From a checkpoint of a small mixture-of-experts model trained on Wikipedia: 176 squared ReGLU neurons an expert, 6840 steps.
Below are experts of layer 5 (counted from 0) of a mixture-of-experts language model. Rows are named router (the router's row for the expert), gate (a neuron's input weights, with its number), up (a neuron's input weights, with its number), down (a neuron's output weights, with its number) and show model dimensions 0-223. Each number is 500 + 50 x the weight over its row's rms, rounded and kept within 0 to 999. Numbers have three digits each.
After each expert's rows: "mostly gets" lists some tokens that are sent to it at least half of the time. This comes from a sample of Wikipedia text that the model never trained on.

# expert 45
router:439538467413432411541463516632418530547461688570451425396469544466497505422467567533465496547543541447457486485533463547534459497488418458534439517583523511467591432559520526512431479526460530469527458516518461517445509467409509483576533493497456519562455499529515505515574527522523477540510510497530541526575553551355543538449418529548465520449473548483469533544536492427426570521494524457513425423477430491511435429471504500468394439439554516466542564475516436422497472601551473479432486468487465492466509552502447537422503457483482556452418472516498580482497431539510535503490499464474563504486535425600510540520476476521441491492509464450533442511475627565462534366624
gate0:472499587545434507497472479575486499544638509491397532489431532491580504527481538442512562528476500491419433481507467472568537562460488437506508511495492467598533513463540473491452621634524503472529444481528474551475441536464506585424446499506432463567533497530544519620495464495535493497594431544536505464413481473538492418372454548598416485506491548551516495471497501474478419459470620539519498428560495503474442542542561495445480441473598437396444613487467532465481602598453523520558498510507455587435501594569556417502429511465422460447487472519454578515475488504501578478568511465535452523559484549498543486491567471570510500451528551519418430506544518554562538424492
up0:447584530426424510524496534547479545576612510512433544449444617516579504545471509455498601560458511430451534444570493462581481483457482444485501481513465474515553524473498484491456564605547525535504476510475528513499449534453494547499490529437447468550487506549543493594494461487557493484576462488515498406413502456535383394343453504606424530452541568544503483463528491426467433436496596584545460468585484517466422452594548517494473429492580463394478565525448483429466578596497443507499515495478469506428469542579551406498422472503398477471439472446486537442511494474511524487547522462544442565560489535527495516491544439567502537510507562506422440514520477508596506387484
down0:520475500585498486565490462560524539520528519552577408518484597514507516513592559495528507550453517412415483524507571434479560491594419517424561548488480497492475600498546505452510532487518454467583404498482515522488477477518493550458500472360529544584610556415428491521508470471418482477416447455473540462504546515458484503509478561501365458559529507591468477514471539497553481521613495536521436475495400471540400480503581461439394564562498583534557487522479498445420460398458421447420468487581505467449463528594503452496513488484457516460429473467539471540506461525498492526503477433514464491605564576509443570568520581562524517520502491494422625496475478478451489408416
mostly gets: " his", " its", " their", " her", " him", " His"

# expert 3
router:384481507453456517584601465504512472434500507542481546484506528485514381501430568441427465438511588484504406531429434543506468391412492459452475514505605498468498469522484544461490443508453496506528464522458482512498490541454501478501459545517494484486418474509465496462525503585442452543538485546567627537518617533490496535449544471491400459461593502498464482609570593425493431493448545510448619406527469517530429456466489526494547426445545468482482539518533520464436509540541475519417495469579470533456571536531459600507390501482475477527475497506559496488499435541467452488531518502524542486480542642392375652507508459486489466520566446483508385472503475580493482462431
gate2:430562463460614405409528401483559518561467599534510498488549443372453519449549497520475521576491462542418576488523483488404405476376517487514515444466494512419507516584519510583478391516553519487593497540541432536522433407495409505528540469507506491440528434498478502470546526523557556528490488542521523559419506544477589493430428573494595505508450480556536525505466424561540434467429499518485508438440510487534522500490502572494468502419500444576444507556471481453535553545494443388517493520460527581411497519418483458546510422633490480543473473500561440475500573484545483549478423528507542455485538486449462527468426484519356517452556567541505516511473508426525466437427
up2:504489473425607464448528371462467534544508599505545487459569475413461487443520569508509504545485415545435557497512448505366448459407509491508438469478498467506521480568507469645514408465498583542555487516495433571515476447567451452524514486422447521436540467469467454471518485492518496527493494516517569487445478532442555511431402562538559438500463537531588505554502408526526435479501557490455551393505501498553533519503514570480507565505468488557482532633456494418510532557514414391500475563511515568384531542508488514520499466585471467526483463454509415424499579481538478517468466535489478492511557534489391550484411517496358531466559611543516537501457518474612481464418
down2:480493526510524441476550457481465476439546616527464490494536513560555476502550586467450467460434563498447540486526436477422530481407536487429506458481378495507555535416626520514475574456568451533406552498593434478481573433527607494483493583596537488473511493511556492429556440568563541486499455445455494445490607504528480473493454499530513551568462519448582472383572496508598629448509489504564495464496455449422516475519513486489490490435505481595451492521538496529506533599556560511526480604537595567482549611490450484577474504515487523449514472503458546461430493530607491534551406517495522539522519473444513624566554502466478512479422541529497381502518533532443464520570
mostly gets: " (", " \"", "–", "/", " re", "("

# expert 46
router:401535495519464593562599527504633554517442537517502532415452547479484474481470554544426467480555527530472428450508553548540471428500455468450465520559478492421511519470503442483439577543510492570557515527506544531434490568509476489556505567495560513505427453564472416534510575482535583456525512528519539532393610455407488525404452473603500508472561474459418473436469543476427479498554538507517578459532493434573466427464486458524443392523479457508557388561493481493572515465487494467434554446557564481508628531511466575543478476519406575602452505490540520407434493472495508510583471543523585509527518498469499492490529445550400483478447436427496471376507502596560541457540
gate8:461477465482586574589470447527545444562523651555471523509539526580531516495460507526468571558478557546572528602469490507430429538505465519492439470529518638543490578482515442509530506424425517451533471454557568489517547491589484563484482506384518508444450527437515503460511602589587547500494526445448503508530486459544389488423517545489459505458611440533541502523545456462577470491551524485591532504465454389493526513554491468354511483500497482483510514519500471439492446522446525600522446417507579502477486541416554498571537479465514458505532391496474404567583507576526511553395551517435448394576491517499467485491556507511445532496527484485387492533544571495505499451441
up8:487502480503481458423454567450410592483491389446514550559477439407480486550527562463474434459510516462470452447568568421467523389501488533529601486478529465440549478551460544523459490557548515534498503524403480445511432510438533448510525513563457467536500398506527458494564388450417443435581391510520544515510490552527484529641482493538546449575438544461457512493532533461502596390432503534505432503518554533500490463457531559558486533453532516518464500452509469550536481571564562489490601517516465455471506560555516563419411579560549516465487591507557578398433458402470475453576469431605563573455465473541540542512469492535544422500480538507560475476467500544552423490542
down8:542580519516510491508519507488421430551579463461547525496485504425603431520427442504470523437512533541546599478458553410560478481503511489603473532518503475499555545458559530371545550562471547399468487469451416484563502552536434510435478500525576545502377486562500474450475485520458499429544448588438607463526471476505544484560559436424462461458494451523426555462520480451519560586537501528498493451453550512549507468384530474433469539470583513483466468538528447487485503472488533626570444483624552501499431510450412563501585507522414549562522526535568549460541562394496435483606466532489535535460480439533533496478524414471476496443563529459504454443566476560590456458575
mostly gets: " attempt", " injury", " Galle", "\n", " failure", " opportunity"

# expert 44
router:430472520479544507651412494476475537532414573509470513478475508570553448501440442589437542464503430558378518525536457531441449458509444490507547487603519549475499451587504567441448434535513555467393598497539442631493545423571573548498494503504490470497483465638473488482606538509537534565522457407400504477462568443513450488412463452538477499465529447457382592499601489433454465450481430514450499420500487540549421444514570552551452446482630520504483478500559472475488485472520496546464470511516498569510531454492491529512440505418488473481565478509555507512454418518504570420445519484528504513526495448540519523520508480463501458518407519483447508475406498526547599594517
gate0:509536513506543479512519509459520473525503469440571485442462455515526472430499496540533549483406490525467520524371501465469471568451465530596533412513498540388478473577447525547506453492467438489533476422437541561482465581530430530541436446539572550487527414563443474619502507509526566531500462437553491528500555434494504456416545437442391587578486409583530550443567508422507541498523567452524482558498487531438500555557518418453572522523530443541508512473516516428544503553468567467537465496577510584572448506483513557612558590448451504423541547364537606495588509484440437513432512505583440546565562500516458499554485533477568535561390496488530429483427433453485507541514
up0:487508481520546516487564486496499473557511371461489533483544508528544444491550450491552571504446588491502432446393456453484530655446488438551466447443495479365512515543459489497506533506533494493504481477441632458536432499561529512567504517499539493492497432458430420517433494514493449578586479487553535511574532481506534458489571478520400565590463438524375507412519417410475470421496547544612496452475518434467490526530453431468460540493529477523530496485519477447512546550569498442485492510559522429478443475468478534616477596500478577468572541492523625480495515476511504471432582363456474446496510483506487456470482504555484547587450558332532426442500466479476545525517
down0:507541493476550476534510445467520510469512528501494307481469450483570506438502466551465416490504424513493524504496502507466422528493491509484504544560445507489504426541500529417531459541578517463433496485469473526485495535504406607383576548477538479466525517534432643540551466525487522455489396405450462431541533490528433485566531414499499496503435447522490527528466537502591576465507475414492382545571494582418471465568508606521584473611550473547576530431463553439446512473516558501583439491523611494519510505467532472527544555491458475503555479517476579490504495546578493559412577472541505535540564462508445441397502479457473462525385497569477522541438447409423550555453
mostly gets: " during", " after", " but", " until", " where", " when"

# expert 28
router:413489508489534494520507419517450572539459557464406552499442530518569384500410528517378555510543537513430445530510462483460465534489443415484529475601507494416498465495506507490549531598535555641423515515564503443498537584489538553500468525478477509516394528625517351477595569559527551452477459502522497499547521414512524556428491515560519459541554519519518545451496491498412439467546487566561427507546465561529513444458456467479434463438551477463429472580586495473497490509508500418424576422450440584512556467505572535493466524520427554438481490563438528471499478485548538510468475440521501560483446422509502544518483417533386486488451548541524502423542559626513449460548
gate0:523440449585471494503463517504463420515561494525515465514584583552506500471445468454529504510453552476514544452592486495488563496516545437528431503553550575504499566556545481516481459511613512577510540521516505502457431450489508550576543525413502459454481519545446410515521555542467470468499561507485481453489510421474481472580451505485536509482587586513507568532528455490467474451454547489500463493488524465489496461490520469607632523463482470541654516529481449443527614359554438491458423449554485561436532533480582474379427474524471412445514526405497502481484549510441468581488451456497525447544536522499404388471563479421530537635554592467592585419554528468464518485587
up0:535418487521516516511562478420495465484578472466533469492575548547485535478428473499485530495496575535487570369587457559471533499469608528524473478492604571536449544564515490481510452460546507668500517531474487503556439483462594516556519524407532473424504559531446416539545524532481467470509527596442553521394515480493476407584431429576484459506583588503485538457548465478474569483479530515484512465544497409515533462476467454557516538464493469526548502570533520464560561383545492467500444457520436538418547489524513421391437453542508410452495622438439544533466494472452470502494436438518539487488516514507442444520553473443525493622575539411534588451553496449519500429600
down0:504663537559475589432532531549459540569429450567487580535447493464479532587465550433461479554481489539416472443477503470474469535512532468501430549573410512439527575518580404503506508425468516413467478625435469536571613481493391453436434470507461461513490557526529512423524527481609489552500622474499473611502456472476433510587542489543596439436536532554435452511489451497524495455481502582484583525541522450497515524553425578529540431517432553509482564496418489463493529495511518407587480434500442558526460422461507474499458449517521548559465510471474494522496533500504505461513599545500525438459480480513538565460501546457528499418563502381504468553440550454408469501542
mostly gets: "idae", " Arena", " Racing", "ers", " Cross", "ić"

# expert 21
router:436482504530460466492531475571557592439538519488470452473509501535562433499507567472382433517585531527497367479566567521510464479451417459498527442535568432413499490575500474508402455580505549506481450500498504427501568509548564578499514554546568478483423426490532436635458555497486504540509494569525512483518643470496499496409460552557458531520492461455430517539411599459415468537480441502505437537457389573530569470469476464517590536451577540488465502515535519505483471499493439522478511508465503515551606583534459557513477580558566574548533432512459519545488481493506572421444501564478560568536466420541518546437477499442424564573413482485444480474557612569528523449479
gate0:593516471486525582549540481588525479477509430483516548456528543497522529495511422596486571524444544546508397511520566426492395468561527460472450542532491578505503530517466537467612434542486507459597540602524547497432512510450510604474531414509469570449576430435513476550474482533527585568637610526528527477521501491471491504522514532546532585493527481490523461498533552436552518518503461465459506481535414431464545550493480557449439476487460596471525498467558540493531482476439560424477445450544489551424501575453431490585523445571523488526551416563463414485547543482543499498435577565401477470499503536482450527493489529491641607474560537553387420572485505549490420516582
up0:603526454503468599493501478549560480430528461534540549450517490469520485453478426561541628513451587495498437430542560434491415491537554449483473544537462575454483510597455481501554422529509519489631471637527499519497466498451501565498511390513483575449546424440491468474422500520530564519615549549552572495494433472475488549538531525520580601500532478536537464559551548500594515535472465454507506477534488426448530555441429567450425511477451550497551551431538579500500485481397503445504483467506476597416557504475494499531536448512509447530577462575519414477553559525554504511452556534384453467501486533466412482445434519503593560429566583500398436501506454498523432514536
down0:524445537373483471557497449513450526502492490534516529494566523552490466493513437534554528464460510622455455468500514480439383594486492519578565544495494498427538529444479540451461490512453480415430556538594494602421454583540599527536484569531436475422528502469479501531488474500456547416480555574518514447565549447606452504437467490527578492479518405463540553446504659507428464528449463509437458473544607523555457567516513583452418471474618527440510534433419551429482449494474536471468517528545540498510422428416482565531426488524413472432513447532546427503554444516511553454501481502528429503540487462537447584562556516542490494498578369527518513527515532574519476478482
mostly gets: " name", " House", " club", " player", " member", " head"

# expert 33
router:416432522467500517478459464541512444447499485432454430485475514509488417500424564517458588441536534457403517451500469481473499501519413556532526397492548490489499461573490525463505564487489524592497488455546519430497492506464591491501484586490524541535371498532406512452542619490518521486557487575490547541474532513515522511377543573605429483528511482453461441447457504447439406512541451445597447386445530530542546393479519462494441497448520447445502516531515544583562487590429566475428611448460542502463440515575504606623472513519479570555508464481459534485585493574505487468473474515506549531485496378461509535540467430478429501528470477522582420439519549575543603482501
gate0:572506456393508495562419495434434536480478471481522471497529566531517521542568516513530589434590422438525616457440524546452546516540462530451495472517478459410447507432427610453442563477537542549561422494489465475541410439439477552588517544499508496571558423340447377477497492509446537486519531566584553468522501529557511430437511468445520578526445460512531508427512554512595435511488540473529484448480556558535514441589521407523512548535522478466530596397469515579541503556477546511601499473471500565657568447569495526489570496519455511513497488387516486531550496489478449524443452532533510430521524440578545505552476518564492534547575534481526478495482516481469569491547
up0:514563535548558477460626553568461465484427483446420531449461598533462437386497412468562544523481420539499485531481424455459490423541480565524560492591407526542529512528520433458492492563518451519475506441472506502487527425523514434444472457454473529490546442569526510449458531442504528433514484527541546419511486504503505418430463446400434517470487474428436398484481463501470552467347505471464543530549575503541505514527581501482439463485410426528452478548514477495553420509490484391516465582536501461439514436554577532460495448424519537557495627488494441497498457563432448554529531501484522490457488431585462438571463648537521590497589532532463477493494491530603520417492
down0:500501389497457512418461529457468553510496581540606523506525406455513583558510527483506538542429456407451532507496451452488432534472581593511452537549574535538406517470481469436507501511515503467478517540608531400521428508477517464566543460489568507482510419463492543440463532554580438430525555477494477461446522481485577542514493493440539518498513458456503422563536497463524469475506627525476455446533498400519491514603493558557476400478546536516465423472481460521520518460498502383548482516456517610447516455549571619484462462456476456467544434515528498469482515595581430474555516486483567488526511448527507506601527610540550553496555642361437498514577442443531414497498
mostly gets: " season", " game", " album", " station", " series", " species"

# expert 25
router:414533557559480471564528394572531585538506512421439433486550501507571495510476593492454536479463462472474474463526606581531512493440533475560439469515536513392503511521500534480435462458414549530472486498643507493484499609469497460503387526483444489588418466421530496488545490474501448534431585535510470613550544548489483554421513473502559432483514513487503494488533578361447483492491563544587466453448445461499421461455481544469440493468625533519532493601476411472494456499505421500406578441542413490422497416511597479504410452521468507526433512450498450516480413610485427423526472515483506541451489489537551543472556462513495513498522439430532401512456545536518478500477
gate0:496584574521476449583473543574552535461475515410491451529520554564522502503578401535575520495520518459516447548420583545507520533434487542568464498409501536542441502519554551361450508542488457466536464481500485492432442492452384511542411490429517441582567503512530563548459511444484487521512500530512442579574449566435441566568564485477456568534426488459495503534493584486437503560464467421434520538528406543477496520452539429529510623521469586542533520434443493537502459583526541502375429497502500495507490496541577510522557439534433485518491500440365422589444495511410517556531525513418539499496574576532534515576529449461488505607544542575550445509457455435451527506533
up0:564437403478521518429511487483420510533511435561484500523521447511448527560471569426498467482475484513540445475566438466467487515573477465421519565542481452499576469525486415597558519413546523540472548533527548540529640546602565433441572557507549528464471501555517491443462487505503440538477509444498521485508571425543445416511441494491508482480574526585542545514479418589474532479562495543603468482527542420437515491536470523458515389529608450498424520547433535518404480425462509488603522562516517497537492481444436442440427540478551484462514532557576524404544523463590437493559519472584564441507469465527461451498480559521582473427417456435425594544519552602564442518546
down0:547471493468488552508506334332479510560592564494518507418586415545459479542534523453459499471553496530485524560548439477444498535490439560532563555431535596439461562474462486515582538557499597540517472548572532520583455472643435481505437473543516462506471538499511410509503622506562483535431516456463525563511563474533481415489469524583439526575490525539492432544498570513488500441516525529464425477437539467497427519461568502583466539474493444481500512501492524479462566509358523490466507461428600555563543516521485483431517502510502523495454540466504486526485422514422579610449439521497411500530589442523539402428461454570484559453405459449482504482534489490512486473547
mostly gets: " Cal", " Tra", " Nu", " Mor", " Binomi", " Lower"

# expert 38
router:406490502483522492612538460692529602519475597556451487501500500485489566499497551436451486455547525532434517595546509597536473512406428469480465525586583547460499560546486447532455453508538466459478500530523429475504473604502567513503488458530512530508486467527462497496620534576521538473511418564502437620618507456521547572440507549538468486502496466584422500547605547504426455411499458513456519460429514497473517429513517542556450495461562501514478428511513528516552478531534468507391597495553529483499469557465487529564457514488531519502507433526433581516462411537561543482485466486484591451466541409516495654512456500513514543443491481516451466456496493615560520431588
gate0:562515511567453594513390503518483552577432457514518536598580462434518493498452510465482493459567537478505441521454515556448482425503499487482505552524488465478513412467551484420449602468514578503504531565489472487526557595473558514443591573533527490452498446447525523539543435506500511554446445529408503489530443548598503452544493524539461505596451513501449495513520528496472477450496553492490619459481434488536423489559502522475385487495530430468435435450519452529530601530640405512529528543455426506443535552507578502472476478518490434476502514465601501438569513494462533358482541367544441553441459584509530507454539526619461510620504558535492591501454513436555459465573
up0:470511562567477681497493470506503476520496505486545526465530472476504448497444522456502436489592571427505500500450572535459508427511553524511476469456422435508594536503511561556447554465562543353509507482457512522555563543476543477452564534565443438498474613531484488525592435546496514487438446469383481527585503427517538497485580582521460482520517455479470481516318473449427485593432469439434508478572493498524443560532456480465396430502527454586378515549527527559473498439542456562513459539468456498510481475520522490579532491391561431474488480442554497564522483558460556534471556512530603579476530483412478544493491544514533438494455517583540508506488526462562461597543
down0:563481492543548430526455494506453526586513531503502541464522509499528626508494460513462447388514537621461434478444455526549542579485473557497551502559515478555603490428574531486548565510540381521459588488564420521562466511524462473409487446399412518427571514550517557496542534479583589506490520413482483561483509542507525451469466518539503459478498440472432505508525483519492571500506471545419671598467544500464519381482504538530588503518487361393525466536524530462461572531458600512508546500513573521521518553496481413518426490465484490475477570479485538434540463429518603369476523399481551505465535456474520504520515521468467567440480478574480574513548525533526444479519
mostly gets: " the", "The", " The", " entire", "=", " Each"

# expert 26
router:402497498506588567575457508489616582445439626518465483425473537457588464537451510573463473574536546457446472538516453562515498478486438512477446457612533505429495550475518535438507497552490538532455542590557514491522452531530480495454512538574462443460436582484523486461552566551522472472512451505567525541498577472454506472453522537456499505451535561535517521482506609489474514454484521615535536468466469511429375496509506417457521439466579529465432527537512439416524462523560468405406465416532545546482550535494475503552444519469539503422424538463494616428483447545479607430474458464470588402488497534461421569565449458536469433454475483418550428494468529610472494434567
gate0:526526473550495573458538450434568585549554434397528472522590565525581527491426448560533608509609565499442561542525442556446557550583549487467509514480415499377528524493456443513537534537480545516535497503456479465565670459503532487532541535493491492467540479519560567532533494505474402522511541507463568462506578443515475478455484481587505473482538560553508590467520523500508361462506511519553532435502501467478469503517449605526529485455528469563438495515550488480515545547515475496581465425498516549605483581538485394372435496502536548468443478518479607445523555519517501473499482529478586446394567532575430427503367534514527512470496515520531494414532416547485542553541
up0:454511470489440435533501545532458422433466585595515545545538422459412500481611570475473427519448452441543426493462584473526464509447497543498497525521570517561535537537553560483508469524565449448460523500573545454485428469469437482477479475496508507585521583588444482438463478463522561430486465483515412502491414540479549543585511484483553601504484479483470424487529500556510647528551480499415478557517466534521500576462572484521577504519471613444500458464372472499535476517424476582424505538504448453438460429401501569515634509480537436591570497525456455583465464555478510535524530522489443483502419489501536536443554438524531413431468442578436505566486521429404523453448
down0:359465476475473491448555475554441516540558464503419567501503467484500459475506509525463543483502475475497490480486456520573472459641397569571448493480424519461511449512550559397439544540537523392499550489555504491428479543574477460512427538383599498539472555504503521523453568493346505418423494514499577502563608442507548544465494497492444515483484545563530470572545508562464507471570538503507486430486457435502443483520468547518536475482433496494457481439586515487497472435481548507543511514435518558465414483526433390525495578509483436513491554481475547475515421410513516464388563526556468510551485564479383536531464398505517507476476640469409381491527439517512442473560
mostly gets: " Republican", " Stephen", " $1", " Conservative", " according", " Native"

# expert 9
router:479518524490443534519476416599595535508469596544439525516539536508489503454483464549413557479508489474498466507522468575586461477506415533554509510621526496438428507483560418525480538494464512586503530549677458521410547559553506564444520599537473514472432505542620499540516570518510446534515494536495599477554543523630464466448485548483507517463462463470483485528520620420516458465513602478511417446532538577537545468558603553445425503574536442468520515525529515508508580478515397473520550478478538488535499470484414502536413515503482546561454453482528519471487518600540544393467516499513530525400470452441574572541544406502425498526504423518522427462473500524462476428590
gate0:520509648530479528388526511514470434581458448420476394558466443505593515515552452519432475472487546408497530498450518451493496426514466457525566435561423438535536339477488523496451559438523508551486520436438514473541609505420541508584558491498536496458556456470440434443434518539548539499454502514536559414483606450507460512547520447565474448492530428540490423444433580431532515532491509525483490510509571465524594448476404564527453508527426617512521566499553533496547519401437488520532473486498557471500520492600562444539451535539555596478449481475415548535517532458430439516459545575482465484498592586419545466497483529538532478618475542530448498519503469475467465528535
up0:483466604540444549439522463488461400559516479441445485519496422453564490502513428485449428476566487390499518457470510464500466402430461464583563385540461463575487383490477494612547552426542481513509482461439580506568554542490472487549584530463533520428560422521478455452495518538488580500404508516538544427513515539487455522513472532545474492510493441501473470475449512384577492474582552475509469575419541542501543542503493582473516444517466523474519544555477472472523546434439521524617489483514535474544535441563592469524474573525533542502389516513447584563540548447460416446447624573576509519615562538446533479539498583506518458562501543494391566538479501445480509560439
down0:512531607539550465509512456443501399570469591413575430508406485529429474505490543516520401541484531486571491485593620518576461459459425545523520364541512533466468504522514572509502481601606455500485441473519506468504545520501485429484494498511513487426597613582498549442529566530590543482576484479517498558558543512468453506397507367462545519568452490481545525549543519505484612508525618464563555450480531486492533489473463509566495490497481497487426533457450522564513539501477528507585547489538533507469570535487502423515488564546547416430556540482447517562619468474479438452484509544496508424558553426398480501528551545452388497481503498465467595530407557483474529525476
mostly gets: "---|---|---|---|", " COVID", " regime", " Nintendo", " victims", " talent"

# expert 20
router:462470587515470332571532534536589502491422596470402492484446589491561382453518567522459511456510569446399444455537441474440474498471444454559471413511557526494474476530577573447452491503500501507484509549559528501460530578500498507514462514494399499572534622523533498437550559534516567530549517541503485417519616513540469498421399508542408516500447389515481497462583544510423442468490475483429446440407464597543464492567511521447426390549525424499494418558518531483461529478504464467440544444552512484457498568477421429494539534452488528491539454488532513527555539595563536472452434487466606492455534503453531546491527495541521491442488526535476520543504384556531506471503
gate2:556492549557516516487424480552513483494468568563511448511563466531545511498517447509507538502560542482480531475536502476545452480477530508555523579487511569562508491531495463558519464487575478441530432555360523483451437468474559432530384451498521648489532475545526521448528474483459605538605561499472468495528540569500587570578482453564507498506512439556565582575498460393559463407552422447496470447415470625486529546449561497422582558454487561493428492448480470536518519515486510461584477440505447514489426457443607590556470545481563465533548501528538402555546586422433505572546492463469446526484437575478583532448463441607463495420557506512427515454500557535511464459459
up2:477443527443453478499557531411534541458543479435514566503381511479425505501499527525441464553441451506525511487516479504441523511513418473374462450490517467457472510479523540362469525486415545555444520443623470496539533519440432536498620520482475358522474541554481485581520518452526414457433446507516558477458506425475409473400524477407537512474533488446479398434466563547467554540417569553496484555567574426541510434528479520560434444548521522488613530526508483473504439516518463480466537538459482453471498575568399422464539462562442515493491548514479532441466397556510513429435486500539539487529555429537457432513508554394538532584421481492561441583539463529464552527563
down2:499546527524473483443589575520508507530507504497597463555431565468434554503565512492479499470518400474543582550613481468480438454405502471563426544473604492503548489506430449476420442409496439534531467534495474549527440435503545444546574520452497508502632449542448545504473500454562497459466570578533526505552477467566477495557594379502555521594433471512457486520514583517460463476485444486423466510461432518543474494439459542448465349522420537543513503485535450522432516503517569485505530654496499447540544499459522541405573453513454418478525539478524493479462442605499485516429572568517453468489469459473439512586481539435500373533520468515480490527462380498481438444554
mostly gets: " semi", " self", " hip", " double", " runner", " quarter"

# expert 32
router:470536551526492405545514539564465440518478521515518520466494531512486482502468515453389529485542541484499440535490512410448463445403466574456466447569605555471499466521478528458471415516494493526424581533499519450493484441498540494500515548553482479539447509505409418517588567537602584470508505518501343514554542394492440512455410501543483504506497519511423422457531512419480411419522474427501448415457611495466522491476570476510441433433564590508505469574547489458455487476528473487421490418550519526454480581500570517485496516476479566501481467572447500445536386516426506525465442462453546541501542394470506585499539453441497447397471507399490504364580410502476520399535
gate0:529563585458536495462571448447461487503427471536534455499607443412543538482590601581553542530602427463472508546511445474583489520578514490576611498476526515424570467559422519559569443463555512536511490545499521482421530509500533435616591483418430554498510576474474523495492441492569553500515496554497532497405471571442538580564436444544557461494568467554442543504480484497552593487446508501480537499517486472427483645581490485488566475554485498538393561615483498521556474504483471463550426516462420460513517505550517523485479477618476488523567515494547472469542496503438467526460492521548444503578496558405492508434492454488467505530478502457596521464603561589588516452443
up0:460427484444498464521482626573487519498531433484599589555482500495403550504467485441523532486573530383500531403541529480458539516452398517402519508440535464516458563566563496481489569578600544450490561472472546461515576535506503516515568436486558480491534405537462565546504536507486472597501500397477477492563455536578504460546564390452513534542468459416482444565453435467499431525518408488541467630480518468583560489472472514463511520497434511473524411443541436512445470456485519551447582548502492464467453455488492382589474479398458489537444469533462455526503547540548520510444514552457529482515499485581507465453494562475438438458571499447471600395477522397445479464571
down0:531491345531469466517514437518411563574548527454504388486418480454461499540616484555442453530466462544481535512501473505462542456514432531455486427496538474483509660528536459420487493551491439478535479501476473478499372471524451539471505524545565474469576445530458527427562521401557482568523534491499551545447468424542481484530544466505523470430533512517453428574539462470469473480436506441543448502532418473546554376507527500495569557609527423421517476463523541476526591426590466500484470478474481516477544514478437576548463568458431505396426467486463464638568470440629560479419512482521476485448505469500534597508537487520466594528490516530419517456447487455511557468441
mostly gets: " March", " February", " 2019", " April", " July", " November"

# expert 5
router:443526528488414528611504543581543483464490627492501597449498588492482373500453526394424451527518554514498408493537548388560430497401444489484521472602528472450518550459532582542495474519444484543468565536548525488452515488502524456510459548504456466586463464559520434473586533552517540486455488475510407516551543519513430564407503608579476456511491490494529395517546550412463466483520453519517455389440523508471471429477509581456357424460532453459559499597555450440534545523568539465449556478465491535464496522503470510511422614517477477559535458509383487457515433492428536451434481524497543550491564444517494521528501487467489498498423490473535460417418518497554538429499
gate0:474513450451425518523491464576455517535601526382482474497562362513464522474465488480482503523625450494466563538503565504397479508518586555473442456402564532432523507417527436460395546514497466486576565482511408563413591509539441487517547465422556399560489558560439498499470411526585569587476574539481481451440571558536531542538480506460465516507489531583468621611529525494416448486503489508482483465388538551509510451495486463523521545506522495519476538484557444528451536434538437475549498478526524450542494532484526512539494425488507602493448456466481475483533440429503587590512578446541474497505475464466562438573575456562519421490526570486466578485486383536559513506495
up0:513500421446427511544509469533469519538604538414429512497560371560457520521489498524470504490550465464446488533525585446399497504523556592478516439412530509464487489454550415470419543505497445505581526540480427535394568488523409447500491497484543425558543529538425477497472376535568582568530543558472437492394537519559522560529511510455483533461447553555475548577511516512430431555517495513516537471312539574483475516493482461494508524484583514533541509488481490496437508451533438468534493492544528453583546509504541499575509438486454556445462546433515490491513422460484527574498582401560505467465513408467543415578590439500455440528519613498436564492506386545564524508512
down0:462479513521486534492530542534485570442580489480555542518482549520491526551472508523429465442508333450513516391518542373530597468523535546433503493454443496438506527498480457445475495443461533551590511449515462538502499425544514519487439474525526500522486488516483530527512419487484475482486620604544444467536448493502494577526594517665511520450428428471477512476509395478446587510457470440504471488482489521462447513374500415486520536468503492477555564516544478535393570479538479527558562582456485520525459509546542532556553464430444449511440374440571489527483365521538426501445446393581515586480421465425507458569479442584522478463473583487466440530501463536460438515535
mostly gets: " States", " North", " 2024", " California", " London", " York"

# expert 8
router:444468488406420464563512422459516535391451519471474445549494480515584352498563567409370476408473561538472405458491480492483449540505540448487439497545540509473501498512529489475470505530570449565442509551528436488507500590562496513474503611476448493496397567530547542490488533465493507421505523448597561567560559495521518530474526508593456543517522516473479440515522598454484476573487455560532463503409426507534449502536488524475492600469506547481492491532403524570516513506634474429440569508557518498473577530554516493528455505560454572511403476486502519429566430504459568502532478429475593540472472455380546528562478480580404485434422455452528498444496550561558533454572
gate0:532555470545509520483467470483471516430511480448605379478387523474492509563484445528490526465531464435451507495450511562497479432492504435470526507473505514471511506503537489577599455546558490351461518481464481595547574516551559506512496537539541457425539444460545460590418438477495441465517462480472412497475380525544488526548477448523468449548499494499443499373547586451454424472623459471449526384524475583388466534467537486485508562458436447561472402547450530557490476447548411553535524474515425505532563580540454456401511525388499490513449428519521472492422488447452479563491500470455561569424579468441597563540537539472501442492475523480474565482507419418449507526530
up0:552474414598532484490499508480446441496468491503570420487377503445457479550541434419423548544528507394415547481508607506483484411406553463409494479435571493487516496429541477543582470545525512442432531503446514616508531541517537535449535493535546430439523488530454493525485457510521438505524505486364382470524515453515501470547442511495461454574491510422409487445510501407552445428578457503389548451415513511496523432503548427489434550492479495479474405503487561549488458424539401529477473493532516461547575644556418517461509513484528531546449378528494495510387490462479515521451475478438527537446489463483592569510609509448489517481513508474488594475485456460485537535472
down0:499482534512483465538536542481456536464545464467415567487491427477619610502445497504556470430463471490432507524474569397537560507569567549475452429506550493500510532480473531530561530512462503472478512490457483573492464425544384523362514429444532580467491431447460373448481525447510380454409489531579442557516577444427503501420487488514515495482372511463490437525456490577496595459533522426534431534511502519463437539522479451496447437582525573521482535545454500577521578504463541507496531528451539550360480467599633416543561475470528614412499496539448481527588479516512517483446399471489461457535530458491536404574521518539545495486488544533518475515471482449532481519510
mostly gets: " La", " di", " Di", " 5,", " 7–6^{(", " Antonio"